Experts of a small language model.
Size: 11 layers, 37.4M parameters.
Experts: 1 pick a token, a sigmoid router.
Training: a variant of Muon for the experts, 11181 steps.
Below are experts of layer 6 (counted from 0) of a mixture-of-experts language model. Rows are named router (the router's row for the expert), up (a neuron's input weights, with its number) and show model dimensions 0-127. Each number is 128 + 32 x the weight over its row's rms, rounded and kept within 0 to 255.
After each expert's rows: a language model's description of what the expert responds to. This comes from a sample of Wikipedia text that the model never trained on.

# expert 16
router [ 98 136 193 109 115  98 129  93 111 155 151 187  70  91 138 105  61 103 118 117  75 117 164 163 105 121 143  99 164 116  90 107 153 134 131 156 177 169 118 130 149 140  83 136 121 168 119 148  77 133 117 113 152 164  94  79 113 103  97 160  83 129  62 123 141 164 110 179 121 211 117 183 103 174 147 111 145 148  97 116 109 136 132 111 203 127 162  46 170 170 102 100 138 127 149 105  91 140 114 172  99 112 136 164  98 129  89 185 126 102 117 122 116 126 184 149  99  95 182 154 143 126 103 128 100  71 103  84]
up0 [ 99 109  88  99 142 158 121 109  59 143 148 104 184  93 103  70 109 151 174 142 130 112 122 126  95 121 146 103  77  89 140 109 177  78 150 147 130 122 116 116 138 118  49  98 206 135 168 103 106 172 192 168 139 118 127 138 107 154 135 210  70 172 154 123 140 134 153 139 149 151  79 111 105 105 136 157 122  73 118 131  79 131 154  97 101 107 146  88  90 144  97 171 131 117  95 115 126 126  70 143 202 108 173  88 109 178 125 151  80 113 127 121  66 104 103  98 114  88 154  86 102 149 126 143 100 178 113 141]
up1 [101  92 116 142 130  96 169 144  88  98 136 183 115  97 132 114 100  98 167 117 161 125 109 100  65  88 164 176 104 124 163 104 163 166  97 107 122 121 118 147 134 131 101 148 122 111  96 153 115 173 102  70 101 120 153 117 125 170  43 132 162 159 157 164 134 134 180 162 172 111 116 201 118 168 126 134 139 210 165 128 115 115 158 137 139 191 110  82  84 175 177 135 133 126 136 136 208 134  87 184 144 102 109 147 156  96 120  88  92 188 143 103 181 191 149 130 142 118 182 137 107 111  88 115  92 137 121 133]
up2 [ 80 117 183 116 142 149  92 107 135  57 106 116  99  55 168 111 151 163 144 173 146  59 185 169  90 126 121 136 193  58 151 133 146  86 146 135  91 136  89 110 107  91 133 145 162 139 158 172 137 110 149 164  98 142 151 143  96 140  60 136 114 208  90  29 118  75 108 144 130 193 154 186 188 159 133 160 137 100 126 108 143 116 159 159 146 125 152 119 164  83 126 101 130 131 127 100 123 145 147 156 130 123 102 149  73 152  99 134  61 118 141 143 142 147 149  85 127 132 140 114 143 125 107 142 113 117 161 114]
up3 [120 142 172 141 131 136  97 150 129 181  70 125  87 138  95  78 114  42 167 114 139 161 169 104 111 116 121  91 154 140 127 151  99 101 164 161 121 139  99  82 166 144 155  98 157 136  95 175 101 158 168 145 119 124  97 132 178 121 169 108 136 217 160 169 112 169 148 115  96  97 136 147  79 109 125 150 136 104 138 134  61 174 102 156 153 156 123 149  80 144  98 116 164 153 214 163 137  70 121 182 127 119  90 136 129 178 159 153 162 128 123  66 111 105 117  83 175 133 123  97 131 141 137 155 199 137 168 165]
up4 [ 93 151 122 147  56 126 138 162 140 121  82  71  44 133 157  90 121  86 137 134  45  92 122 132 111 151 167 113 128  84  95 114 170 146 132 179 153 163 111 168 119 130 134  65 138 168 126  94 168  97 126 172 118 148  93  90  86  73 144 105 114 187 145 143 174 137 147 153 144  97  96  70 163 131 152 141 156 122  91 157 130  86 137 117  81 132 175  84 144 145 149 104 125 128 142 187 143 105 155 113 140 188 142 120 184 136 148 157 150 161 182 108 125 140 145 117  46 160 106 144 138  97 167 138  85  78 120 113]
up5 [135 122 144 136 134 160 152  77 172 120 114  95  55 148 120  90  91 127 122 133 169 121 140 105 103  99 172 119 179 143 174 169 137 192 115 147 117  91  98 144 170 122 129 119 153  51 134 162 155 121 156 119 110 156 156  94 147 118 131 108  82 131  94 143 103 167 191  87 187 140 130 123 185 103 123 103 122  91 131 176 151 124  99 127  47 185  82 166 106 132 151  90  72 137 153 139  68  97  79 119  70 136 109 121 190  69  75 196 134 133 163 144 129 130 128 125 139 118 127 169  81 158 130 168 114 138  98 129]
up6 [ 85 152 167 106 151 121 123 169 162  85 117 129  92 105 176  70 151 190 122 166 151  90 138 162 176 122 113 131 148 125  93 162 129 117 161 102  97  92 102  95 126  76 122 169 134  98 179 130 152 137  89 137 169 134 100  79 143  93 184 133 132 126  85 173 127  89 154 172 162 141 122 103 137 173 132 129 180 133 121 120 130 157 147 154 178 151 164 149 167  84 150  90 108 225 163  93 105 136 171 165 168 145 134 100 106 167 125 106  87 144 111 129 106  60 119 127 146  69  96  97 153 129 102  99 113 111 133  30]
up7 [ 48 139 182 130  79  78 152  93 120  92 174 153  98 141 166 133 180  64 155 137 162 147 129  57 122 129 101 139 143 175 153 156 110  87  78 163 121 114 197 123 138 140 129 106 156 108  78 132 140 137 191 148  80 139  92 107 146 164 199 134 164 150 155 139 136 159 117 101 144 125 108 105 151 108 128 144  67 134 125 154 105 151 156 176 110 140 133 107 173 129 105  73 205 127 157 144 106 123 121 129 106  98 136 170 106 135 139  98  65  80  88 151 108 174 116 110 177 168 146  72 141  96 120  84 166 156 137 133]
It responds to: Given names and their final letters in person names, often before a surname, such as William, John, Gustav-o, Giusepp-e; also abbreviation periods.

# expert 8
router [ 78 124 136  78 167 107  57  49 110  81 115 126  46 148 119 155 145 109 131 188 107 150 114 128 106 121 163  71 170 113 134 133  68 107 117 177 121  85 100 111 113 131  98 120 120 176  65 124 135 103 102  80 154 106  68  37 158 146 109 108 126 181 131 126 118 143 152 164 116  98 119 136 123 149 129 103 147 133 122 188 166 156 151 181  88 128 127 132 153 149 119  68 157 164 153  88 116 145 150 145  57 146 152 138 119 132 127 146 208 133 140 156 140 158 152 130 157 172 106 117 146 126 106 161 165 122  79 108]
up0 [104 109 184 125 139 152 144 153  77 161 130 186 130  98 191 172 189 145 121 111  79  93 167 120 111 164 155  88  86 110  83 121  57 121 166 131 166 103 133 122 115 142  95 143 166  83 107 157 128 122 142 132 150 140 136 146 162 129  79  74  47 140  74  88 149 158 105 134 142 143 139 179  73 141 101 127 188  87 121 118  89 116 113  99  79  93 152 141 113 109 170 162 179 126 184  85 131 114 195 130  76 132 106 171  82 104 132 157 139 125 145  54 103 122 134 105  93 135 134 106 129 135 144 105 112 144  70 116]
up1 [123 110 117  93  74 103  77 146  98 103 116 167 153 130  99  69 178 186 126 182 108 113 126  99 152 118 107 149  77 135 202  98  85 134 120 113 135 134 138 104  74 173  98 113 112  95 149 148 146 152 187  88 141 145 130  88 120 151 123 143  99 153 114 149  84 104 152 122 113 145 126  87 125 136 137  98 113 133 148 220 131 108 114 152 172 162 144 140 153  92  67  92  95  67 144 132  67 183 125 152 162 158 111  43 179 115  90 114 146 148 160 132  99 142  87 124 177 150 183  95 143 133 129 113  97 111  60 151]
up2 [115 102 108  56  82 107 114  66 107 125 117 144 138 155 118 184 187 152 148 167 110 188 162  89 172 101 173 159 129 120 150  89 111 117 199 156 166  99 141  84 168 136 143 109 176 149  93 155 103 107 137 109 157 188 125 109 140 157 142 110 157  85 132 142 127  84 113 148  47 148 179 132 132 114 120 170  97 143 115 136 204 124 108 167 124 131 178 155  70 164 110 154  96 110 120 138 209 118 104 118 145 114 132  86 186 117  88 160 138 158 165 143 103  60 136  94  80 127 127 104 122 120  98 106 105 104 147 150]
up3 [ 46 118 226  94 191 166 139 121 113  98 146 160 102 138 105 132 123  99 137 100 124  94 176 103 167  95 166 117 151 104 111 149 124 166  96 180 103 122 153 134 164 129 118 106 118 110  73 137 114 131 122 120 105  82 154 139 157  99 116 188 119 105 168 189  90 130 143 169 115  97 159 111 107 182 150 111 139 176 129 172 133 100 115 111 127 110 139  77 125 146 150 122  79 115 147  67 136 101  90 236 135 151  77 176 157 164 145 125 152 100 169 134 140 167  65 137 170 115 108 147 107 163 140 105 120  92 145  84]
up4 [127 143 121  86 133  98  74 122 190 151  68 143 159 127 117  79 161 187 158  99 162 184  56  78 141 143  93  93 130 106 126 145 119 158 155 122 108 131 121 118 105 105 147 180  83 112 104 139 164 140 152 116 126 136 116  88 105 134 121 122 103 159 175 132 118 119  95 223 149  76 142 147 152 144  88 163 171 155 110 158 135 131 128 145 146  78  60 145 124 125 172  68 138 158  98 128 181 178  74 142 146 159 133 168 166 160 131 149  96 195 139  94 122 138 147 168 140 139  89  79 144 194 103 162 133  78 146 135]
up5 [133 157 127 112 159 176 116  66 139 101 136 188 117 147 103 170  90  58  66 164 110 142 179 141 133 129 101 143 177 126 117 171 121 129 118 183 117 145 125 162 122 151 137 147 132 139 128 149 185 152  94 118 125 155 118  83  93 199 163 151 109 123 141 102 136 152 126 202 108 104  93 184 109 129  88  78 109 126 139 155 165 121 154 190 191  65 183  93 197 160 183  89 161 121 106 105  95 164  84 148 105 135 144 127  74 136 111 124 139 186 122 135 123  80 165  75 101 100 105 113 135 108 107 139 151 158 131 121]
up6 [149 109 191  91 120 160  82  70 109 150  86 109 124  82  94 171 110 145 125  87 115  92 151 165 155 135 185 120 124 175  90 140 133 156 121 151 117 117 139 142 106 149  66  46 112 173  95  75 205  94 105 149 153 133 139  82 135 129 129  68  74 129 191 138 156  82 109 169 104 115 122  83 128 110 159 176 124 154  61  67 149 152 176 128  79 110 178 132 105 137 143 119 114 119 181 157 130  78  97 116 104 125 173 151 129 101 109 102 147 139 103  57 124 114 127 102 120 121 113 125 108 100 136 163 180 129 148 147]
up7 [110 120 140  70 141  87  81 165 135  80 132  92 155 113 104 100  66 100 122 165 127 149  78 138 119 134  81  94 125 108 142 121 116 130 114 179 110  78 117 143 108 140  82 114 112 153 141 135 133 141 149 100 119  81 152 177 142 134  79 116 113 155 102 191  98  83 111 138 169 161 170 141 160 131 111 103 108 122 201  92 133 133 179 153 131 141 159 163 157 187 208 106 171 174 122 133  93 108 176 192 104 125 176 139 100 158 153 108 136  70 166 166  89 172 173 112 159 147 120 125  79  67 142 118  62  99 142 146]
It responds to: Four-digit years, mostly inside parentheses after author names or in birth-date openings, such as (2005), born 8 February 1968, and closing brackets.

# expert 0
router [116 100 115  47 129 128  98  82  91 137 138 118 135 123 116  94  82 156 135 102 106 136 118 112 120  88 108 149  89 160 183  89 128 153 135 157 113 145 178 167 105 147 136 111  72 155 140 150  98 132 125 149 192 166 120  76 126 120  73 129 146 164 113 153  69 140 163 166  98 140  62 182 177 129  78  71 149 100  83 105 149 124 124 160 155 104 152  75 202 118  96 135 155  97 132  72 105 140 126 112 129 169 120 116 145 174  77  83 164 102 163 138 121 138 111 134 171 129 184 133 153 152  75 106  78 111  64  85]
up107 [117 138 118  83 105  53  47 147 142 107 100  79 164  92 153 100 112 127  88 134 111 135 151  98 137  88 112 104 145  96 155 111 107  99  74  47 108 172 185 129  89 141 217 146 170 186 170  82 140 106 140 116 109  97 129 119 102 118 128 167 167 138 144  75 130 124 153 142 111 152 148 137 142 134 111 130 159  72 122  83 159 156 142 135 134 121 165 112 169 116 146 186  74 152  99  68  72  97 132 131  51 136 135  84 134 159 109 103 152 119 105 167 124  92 109 120 121 157 109 160 133 116 136 134 117  61 120  73]
up108 [ 73 127 123 115 144 181 163 129 131 172 110 126 130 114 147 106  94 160 156 132 125  76 128 131 127  91 142 136 122  86 162   8 116 114  97 154 125 134 124 158  99 143 152 180 144  96 118 109 211 120 124  96 133 106 121 101  94 125 163 119 191 146 116 165 103 127 225 194 122 105 124 159 191 167 143 103  93 138 141  78 141 122 139 130 117 107 107 112 114 164  72 127  62 116  87 169  89 178  93 157 153 130 114 146 125 132  96 108 172 120 153 157 118 138 138 127 199 168  93  72 101 110 117 127 103 121 146  74]
up109 [126 116 116 106 113 171 136  96  43 137 151 102 141  77 155 163 173 158  95 127 127 153 162  86 128 183 127 150 110 170 147  91 119 195  80 121 128 136 166 110 124 126 149 122 111 105 198  90  86 138 152 169  71 203 120 120 123  81 128 193 162 123 129 136  99 117 117 191 118 125  72 166 103 164 112 103 186  85  84  98 106 145 140 135 170 166 122  81 153  92 135  69 156 121 148 150 109 121 147 115 129  86  94  87 112 130 139  85  93 102 143 108 122 156 107 150  90 147 169 100 160 149  82 191  80 167 124 130]
up110 [144  46 154 172  58 114 156 155 153 141  83 114 104 109 128 100 174 174 135 181 129 136 188 172 139 128 120 167 134 162 105 119 148 103 114  94 125 108 125 121 163 137 143 178  66 102 167 182 183 109 122 147 144 123 102  86  90 136  96 154  80 121 155 120  56 129  80 155 116 108 126 162 168 161 101  93  84 109 134 233 186 141 119 119  92 127 141  89  63 126  80 135 152  98 107 135 121 117 110 138 119 151 145  82 140 127 116 117 144 125 128 144 166 135  96  99  69 120  93 117 137 200  86 162 147 140 129 149]
up111 [ 68 139 121 120 111 157 187 141  98 139 131 122  52 120  85 129 122 127 145  86 130  98  72 174  98 157 113 134 103 146 148 114 158 169 103 109 107 188 125 118 135 107 181 128 130 113 119 180 115 130 103 127  95  96 126 161 134 153 100 192 142  92  84  90 125 161 124 175 123 188 103 113 111 163 130 167 141 176 132  81 153 159 128 109 184 129 147 122 146  68 133 119  66  71 125  71  82 124 163 109  99 187  75 158  92 112 197 133 151 100 161 132 120 113 173 157 202 119 150 146 119 145 147 140  81  76  83 113]
up112 [ 77 132 132 172 121  75 101  73 144  85 138 165 147 129 146 160 134 105  80 119 117  91 152 148 171 100 121 114 101 135  90 103 110 123 150 157  98 141 168 172  85  86 102  82 164 195  86  93 147 167  94 137 160  99  88 138  77 130 143 151 151 161 113 102 105 111 186 218 162 186 170 199 128 140 133 100 179 138 129 134  93 160 123 186 108 134  85 107 129 137  88 135 164  91 168 195 154  88 171 149 128 116 107 106 108 155 154 135 129 100 180 178 127 140 159  99 142 140 130 120  82 143  68 110 121 116 117 160]
up113 [107  96 132 127 102 103 126  95 163  88 116 207  80  76 155  97 130 145 102 137 164 102 149 116  91 116 132 100 161  85 185 125 199 134 124 134 148 140  69 115  96 144  86  96 141 212  94 123 134 147 133 174 121 166 126  91 103 176 146 152 114 120 125 101 124 117 142 174  62  98 115 147 104  63 150 104 124 188 131 165 168 117 110  75 106 160 143 100 152  86 135 134 127  93 155 183 106 181 114 149 166 132 118  59 135  68 157 181 174 145 132 126 143 145 139 118 118 159 100  87 121 121 152  52  98 142 116 161]
up114 [132 133 122  92 163 141 118 154 114 103  90 111 103 133 114 141 118 113 143 137 175  92 117 106 144 105  99 130 118 143 163 171 147 139 205 122 202 141 173 134  80 140  99 168  72 149 136  91 105  95 158 134 109 158 103 106 110 178  99 110 171 121  90  97  85 136  90 124  97 103 131 206  96 143  91 107 154 130 173 108  82 157 129 157 180 190 199 133 190 166 106 166 136 135 147 133 144 171  70 115 117 125  98 102  88 158 177 143 202  86 140 101 146  70 136  98 127  99 132 142 133  82 104 175 200 122 143 127]
It responds to: Commas, copulas, pronouns, adverbs and contraction pieces in quoted speech or narrative, such as it's, was, you, something, never.

# expert 23
router [133 134 163  81 100  83 105  51 127  94 131  84 120 130 110  51 109 139 117 130 140 134  59 131 114 165 145 110  80  74 163 177 130 163 121 146 123 109 102 142 135 167 163 100 145 156  57 100 112  69 101 146 200 161  80 105 129 107  93 127 102 129  60 118  84 160 162 152 144 133 119 160 132 112 114 125 152 135 146 141 120 110 129 177 133 114 141  83 206 128 139 161 109  90 130  84  60  76 110 140 140 133 110 129 144 123 113 149 147 130 146 135 159 186 103 138 128 109 152 142 150 137 119 112 106 128  41  34]
up0 [ 83 109 210 148 136 103  41  48  91 120  99  83 115 146 130 139 144 117  90  84 102 125 150 114 138 184 131 142 112  88 178 157 118 115 118 124 123  64 108 109 144 130 191 129 163  85 165 126 132 106 119 160 123 146 118 154 141 124 151 211 136 145 122 127 133 117 130 149  80 165  66 106 177 112 152 145 161  89 129 144  25 143 134 105 129 135 164  90 111 125 120 124 161 184 150 133 132 153 153  80 115 142 124 143  92 142 145 147  88 135 129 140 129 127 118 117 167 127  89  41 164 119 132  70 179 158  95  97]
up1 [ 72 122 105 131  92 136  58 109 156 165 162 116  86 145 107 149 109 131  55  90 135 137 120 169 139  97 159  84 142 159 103 136 128 138 110 112 146 149 168 165 127 156 120 130 135 112 113 146 108 136 216 121 147 166 170 148 155 154 116 124  50 131  91  65 198 156 122 141  87 131 109 199 127  72 103 177 115  96 140 121  92 112 169 166 101 137  57  99 116 189 105  99 115 111 186 137 118 132  66 114  44 141 145  89 143 163 142 155 126 168 124 117 156  78 127  82  85 132 144 126 134 116 165 123 133 156 127 126]
up2 [141 128  54 145 121 104 119  84 101 190 187 124  98  78 154 127  86 155 114  84 122 113 148 112  87 162 101 165  64 111 210 154 141 146 132 172  88 140 117 149 159  96 162 131  64 101 116  75 104 131 131 126 160 198 184 130 144 162 162  97  70  89  84 128  95 102 164 135 161 117 154  99 124 147 162 160 101 136 104 100  97 139 131 104  82 159 130 103 114 133  79 103 135 112 161 154 181  79 176 116  71 156 150 150 124  69  86  82 147 146 143 145 139 129 135 129 128 131 125 148 130 102 150 165 125  51  98 110]
up3 [124 143 147  91 145 154 112 119  98 149 128 106 114 128 163 140 125 137 167  98 158 184 123  96 134 114 131 186 185 162 124 123  99 104  70 113 134  92 121 147 134 124 147 141 188 204 125 136 133 148 177 128  71  66  44 126 169 158  93 104 146 157 134 155 118 123  96 187 152 120 134 114 115 176 100 150  87  88 108 139 163 113 148 115 145 106  86  62 170  94  81 199 108 192 131 109 193 110  74 150 103  80 176 135 121 111 125  97 123 157  76 128 149 100 108 124 100 143  90  93 125 135  98 143 187 159  89  92]
up4 [153  67 144  83 145 171 135 107 105 116 113 119 150 142 102  48 121 141 125 100 119 136 112  79 115 104 135 134 117  75 113 126 167 156 153 111  73 131 100 152 113 188 124 122 138 120 136  85 117 121 130 154 146 130 186 182 105 110 106 167  83 178 146 147  58 148 115 156  95 141 130 158  58 103 117 139 120 147 134 114 175 101 133 131 128 144 187 187 105 104 153 138 105 124 119  87 170 106 146 160  53 132 173 148 164 102 134 182  94 159 143  85 191 145 155  86  71 151 130 109 189 200 117 143 115 135  58 158]
up5 [142 159 146  87 124 154 156  67 118 141  95 162 154 124 172 153 118 170 135  81  51 138 111 147 143 140  75  90 157 127  76 123 105 156 130 144 103 108 157 166 119 146 142 128 173 149  92 103 113 112 148 170  91 156 117 119 136 115  80 126 152 125  86  97 127  60 101 125 134 151 156 137 181 170 181  99  85 137  76  84  76 165 112 156  70 102 121  90 155 124 101  66 115 178 160 162 180 155  73 138  80 129 121  85 167 194  66 161 146 111  98 111 123 149  88 108  81  98 155  98 147 105 114 128  83 101 130 112]
up6 [128 148 100 121  79 113 124  88 142 183  88 121 119 132  99 103 146 111 151 138 118 204  39 183  83 126  92 132  84 152 101 134 104 122 155 169 150 115 130 124 134 159 134 181 130  36  69  78 129 110 112 155 128 161  89 148 154 165 100 221 111 113 178  97  80 123 105 114 131 127  63 147 152 147 116 121 150 175 130 121 161 114 149 150 130 142 112 139 115 122  87 199 138 141  63 137 133  92  94 125 140 198 136 149 112 144 134 168 126 163  92 133 146 177 120 131  83 143 114 122 151 140 130 141 126  71 106 195]
up7 [145  86 108  35 196  39 122 134 107  85 124 123 147 130 110  88 145 138 126  83  76 115 145 143 122  75 133 161 150 120 130 125 122 104 121  76 168 155  91 154 156 117  90  82  80 142 120 106  79 137 154 121 213 141 118 136 140  82 120 137  83 105 113 101 125 126 169  99 117  95 108 109 180  93  90 190 142 126 172 115 101 139 106 145 108 108 170 126 134 146 196  92 139 124 210 128  92 182 112 153  68 146 125 166 128 130 100 143 147 122 174 116 132 176  94 160 119 142 116  99  91 135 136 131  87 117  94  78]
It responds to: Commas, and, that, which, where, although, because and other connectives joining clauses in narrative prose, such as of which, and her husband.

# expert 27
router [ 62 135 112  96 124 151 102 109 111 111 124 110  86 132 109 115 157  72 132 144  74 164 140 201  54 115 171 106 149 157 102  88 134 149  68 132 125 126 153 154 202 128 183 141 146 169  46 126 146  46 123 167 177 147  68 151 133 102 147 107 163 162  84 144 110 160 130 145 104 145 115 160  98 131 118 129 141 145 107 141 141 133 163  86 121 131 158 131 146 182 167 131  99  91 159  83  87 163 132 128 168 148 105 151  95 126 132 116 178 134 164 139 113 120 171 154 141 197  97 167 168  75 124 156 172 113  88 103]
up0 [150 148  75 100 150 133 126 152 123 111 141 192 142 135 129 119 129 143  55 148 135 105  92 171 112 108 121 176 120 119 113 106 127 182 110 196 122 129 104 101 124 107  53 184 130 161 133 145 116 136 114 182 117 106 127 115 154 132 173  72 116 156  81  92 121  95 157 122 146 198 108 116 172 111  95 136  97  60 106 149 120 134 118  94 157 174 167  47 118 181 145 132 136  56 152  73 105 165 173 122 191 196 157 103 139 155 132 144 107 155  96  95 107 101 125 142  83  70 119 120  83 114 133 169 152 113 153 142]
up1 [146  83 102 163 148 136 151 103  48 140 166 107 134 180 121 140 104 162 125 139  88 171 185 109  77 142 156 152 153 117 136  61  74 165 100 110 121  70 143  73 134 125 105 111 129 122 116 147  58 135 139 119 100  98 115 149 151 168 135 110 129 107 196 124 165  82 106 104 107 129 193 206 160 160 146 126 146 130 124 179 120 163 157 157 131 110 101 101 106 133 156  98 171 109 174  97  79 175 116 101  95 173  95 114 214 146  94  76 144  97 143 101 129 149  90  66 104 140  87 141 105 157 120  95 128 131 120 121]
up2 [ 46 110 124 122 190 122 143 135  91  99 174 157 149 105  87 161 208 114 134 116 123 117 145 123 148 155 146 108 156 102 100  75  72  88 126 185 132 113 126 107 124  89 169 116 119 202 113  99 112  84 184 160 113  91 130 146 111 125  92  89 130 115  72 183  83 114 102 135  99 131 159 139 134 129 132 143 150 194 113  70 158 140 145 136 136 161 154 137  95 156 158 160 115 107  77 133 180 140 115 124  96 119 105 150 123 108 145 125 141 185 136  66  57 126 163 174 135 139  87 189  94 113 114 158 156 158 128 200]
up3 [142 209  80 136 171 113 191  78 102 114  64 111 105 125 100 117  74 101 186 139 132 108  83 138 107 119 165  78 147 153 114  97 172  92 119 108 123 142 116 117  99  96 165 151 152 193  74 116 137  78  75 126 122 138 102 110 114 183 175 104 144 120 151  98 105 116 115 154 137 184 153 130 152  67 127 121 112 161 116 119  88 117 172 112 119 108 143 221  70 127  96 192 109 143 124  96  95 107 136  89 142 137 130 171 130 218 113 139 129 136 181 105 128 135 120 152 104 164 118 128 150  87 128 132 169 159 104 111]
up4 [146  78  85  62 168 142 121 130 113 145 127 108 156 103 127  99 126 138 181  81 130  79 140 158  79 100 109 155 147 127 205 131 111 120  82 115 105 105 127 101 127  95 187  93 166 123 130 151  61 119  73 155 113 102 108 112 136 115 157 125 163 143  92 115 127  95  82  82 134  72  78 156 167  57 117  75 136 178 159 131 153 133 147 161 157 193 141 155 151 173 164  66 103 103 127 140  75 135 164 172 170  83  94 140 117 130  93 119 167 178 173 146  96 141 169 120 137 131 116 195 119 133  89 116 107 122 102 138]
up5 [125 103 134 174  70 123 123 160 118 141 153  85 101 132  98 132 152  87 146 161 102 146 107 170  96 114 140 128 130 157 182 132 109 100 146 168 130  87 134 143 155 138 162 133  91  94 181 122 187 127 114 156 150 109 158 129  60 117 115 130  89  74 115  94 141 108 152 156 178 118  59 110 151 105  69 116 107 141 157  91 113 138 112 138 127  83  94 115  96 127 183 160 160  91 176  66  93 127 144  93 117 101  60 143 147 197 155 161 125 114 188  94  61 116 103 130  52 128  85 173 125 173 161 166 181 112 105 134]
up6 [ 98 139 161  59 140  97  94 180 116 154 157  89 162  97 147 107 105 152 170 103 138 127  73 151 113 168 106  78 118 140 122 170 163 119 165 145  76 140 156 140 129 147 217 118 134 137 116 113 181 116 123 108 131 161 130 154 119 145  93  99  96 145 133  98  89  80 214 101 142 128 158 132 105 107 163 122  86 153  54  92  76 167 144 128 140 158 142  92  75 134 151 125 127 114  82 110 145 129 108 154 174 159 152 119 122 110  87 112 143  92 184 167 169 109 163 124 191 156 172 131 175 194 197 139 123 122 101 105]
up7 [112 149 173  85 129 117 138 178  89 110 141 106 105 186 120 132 176 121 140 164 136 202  76 152 159 139 116  51 144 191 124 124 205 103  94 123 144 145 154  93 119 189 133 116 113 122  91 141 104 149 169 145 144  77 152 141  72  77 104 111 178 167 140 123 125 108 165  94 103 112 132 178 185  79 133 114 130 172  74 138 116 129 154 149 137 207 156  53 125  94  86 159 149 118 141 125 176 142 147 116 152 141 157 105 162 115 119 127 154  76 134 103 100  89 120 116 154 156 101 123  77 109 140 182 134  74 117 122]
It responds to: Month names and the commas or in around dates, such as November 14, 1946, On March 22, in January.

# expert 6
router [125 143 159 109  49 141 114  76 115 159 110 175 140 149 150 114 109 124  76 138  74 166 118 155 123 164 170 123  81 138 126 136  80 191 144 141 207 140 129 140 127 143 110  96 102 166 133 176  54 145 142 100 187 154 104  95 112  91 152 148 102 107 123 156 137 122  89 174 115 134 130  88 116 139 123 113  86 140 147 127 142 138 125 139 119 108 127  75 100 164  93  84 109  98 175  53 112 121 118 126 141 101 161 179 114 180 100 133 203 104 157  99 116  75 136 134  68 139 181 110 197  84 114 160 109  93  95  88]
up0 [ 89  98 135 165 167 178 134 101 161  92 168 114 180 155 153 112  44 139  86 121 132 113 100 131 103  97 120  96  33  93 107 166  82 125 141 154 114 155 142 130 154 141  89 140  99 103 187 138 116  99 192 128 164  91  84 195 105  91 128 103 112 149 196 156 115 103 128 169 140 127 136 162 127  94 153 171  78  90  87 154 133 135 113 126 162  66 148 148 134 151 110 156 125 116 139 139 188 123 127 146  92 120 101 182 118 122 110 129 148 144 144 112  98 138 173 171  86 140 168  55 156  58 100 156 120 113 153 139]
up1 [149 160 163  99  82 122 148 133 139 111  69  48 136  89  68 184 157 143 135 165  92 110 202  94 112 175 141 134  96 113 108 113 112 134 147 139 143 103 101  76 121 140 109 131 120 144 122  93 147  95 121 217 175 136  99 121 118 133  75 173 109 149  87 152 142 126 106 164 184 188 111 129 162 146 167 116 129 135  63 150 132 180 113 133 171 183 116 137 106 113 147 127 140 162 198 101 132  61 101 197 180 127 140 123 101 155 130  77  98 136 125 142 117  95 192 147 108 130 104 157 178 102 101 128 121 122 155 119]
up2 [184  91 152 137 106  93 116 115 145 165  96 153 138 148 107  98 101 147 154  57 160 123 119  83  79 177 159 118  63 193 120  96 149 125 124 122 159 136  93 144 106 162 106 117 170 124 119 138 128 102 141  98 163 125 156 137 116 194  55 144 128  89 127 128 103 155  63  24 104 123 141 160 188 150 123 189 120  97 116 149 136 130 143 115  89 148 159  74 119  97  97 135 159 131 130  75 109 180 106 166 102 139 123 133 133  79 169 101 146 177 135  84 143  69  96  86  88 124 131 139 174 108  96 106 151 147 106 174]
up3 [ 96 160 123 142 154 198 181 116  74 121 143 165 145  54 140 105 142 166 149 111 135 154 145 124 147 147 106 109 110 139  69 118  81 144 133  78 176 126 133 133 142  92 112 147  98 157 106 103 143 139 159 173 198 159 137 152 108 148 105 124 143 150  87 131 110 115 102 157 110 183 136 142  54 163  80 100 175  58 156 124 142 132 100  74  98  89 146 108 139 119 107 111  75 110 167 108 154 130 127 107 128 132  89 158 114 140 133 121 126 149 175 132 163  62  92  84 189 131 187 154 164  87 199 179 131 116 161  70]
up4 [167  84 152 141 138 149  83 100 165 171 171 155 165 152 174  71 155 172  98 152 106 188 151 153 115 102 156 129 122 146  71 131 117 109 132 205 195 103 131 128 113 122 111 111 109 136 106 109 100 142 111 105 146 189 120  60 133  65 119  78 188 177 118 131  84  99 115 114 146 141 182  73 101 153 152 171 135 116 130 112 138 140 111 148  90 182 146 118 177  82 139 121 148  73 190 130 156  78 125  79 151 112 147 178 139 132 124 153 135 126  90  93 104 125 110 177 112 124 123  93 117 111 159 166  92 117 155  58]
up5 [141 113 101 115 124 101  94 102 108 129 125 133 150 164 202 141 101 154 172 187 119 129 164 114  96  87 141 125 161 101 102  58 100 101  82 127 136 131 136  75 130 135 105 141 117 131 121  90 114  67 128 140 143 126 159 195 112 114 141 195  85 114 181 142 132 162 130 155 130 119 100 127 144  88 142 154 185 179 136 182 116 133 155 144 164 104 140 101 105  46 133 119 126  79 134 157 191  95 184 134  83 121 164 102 128 156  51 124 106 173  75 183 106 154 129  78  99 123 107 103 100 118  79 113 152 110  95  62]
up6 [205  86 138 148 118 145 141 115  97 140 103 164 124 108  86 134  85 184 133  40  79 184 121 101 130  89 248 136  85 171 152 164  93  82 100 132 134 116 126  90 152 100 114  62 116  81 160 133 119 103 100 175 145 133 120 147  85 113 108 124 134 135 144 132 150 140 126 133 133 159 132 135 148  76  50 138 127 140 116 191 104 142 144 149 134 122 134 116 107 161 171 122 124  71 100 126 131  80  90 148  92  88  91 108 153 140 155 162 115 128 187 117 106 134 126 184 123 120 112 126 127 156 145 106 190 115  82 178]
up7 [ 78 131 126 142 165 143 132  89 160 125 126 192 110 113 164 206 140 109 137 139 107 118 155  95 166 144  97 131  94 119 111 132 113 136 176 138 101 174 181 113 134 142  71 154 155 113 102  73 188  72 176 117 110 175 101 154 109 125 123 133 118  49 147 137 104 124 155 101 157 134 137 134 147 134 115 143 117  92 138 109 194 178 126  98 170 175 132 110 122 145 100  74 176 128 143 151 129 112  77 101 130  83 114 114 187 115 108 101 205 132 108 209 124 107  85  71 121 147 176 109 115 146 136  99 150  66  91 180]
It responds to: Short letter chunks inside non-English personal and place names, often in lists or tables, such as Herash-chen-ko, Nyn-ä-shamn.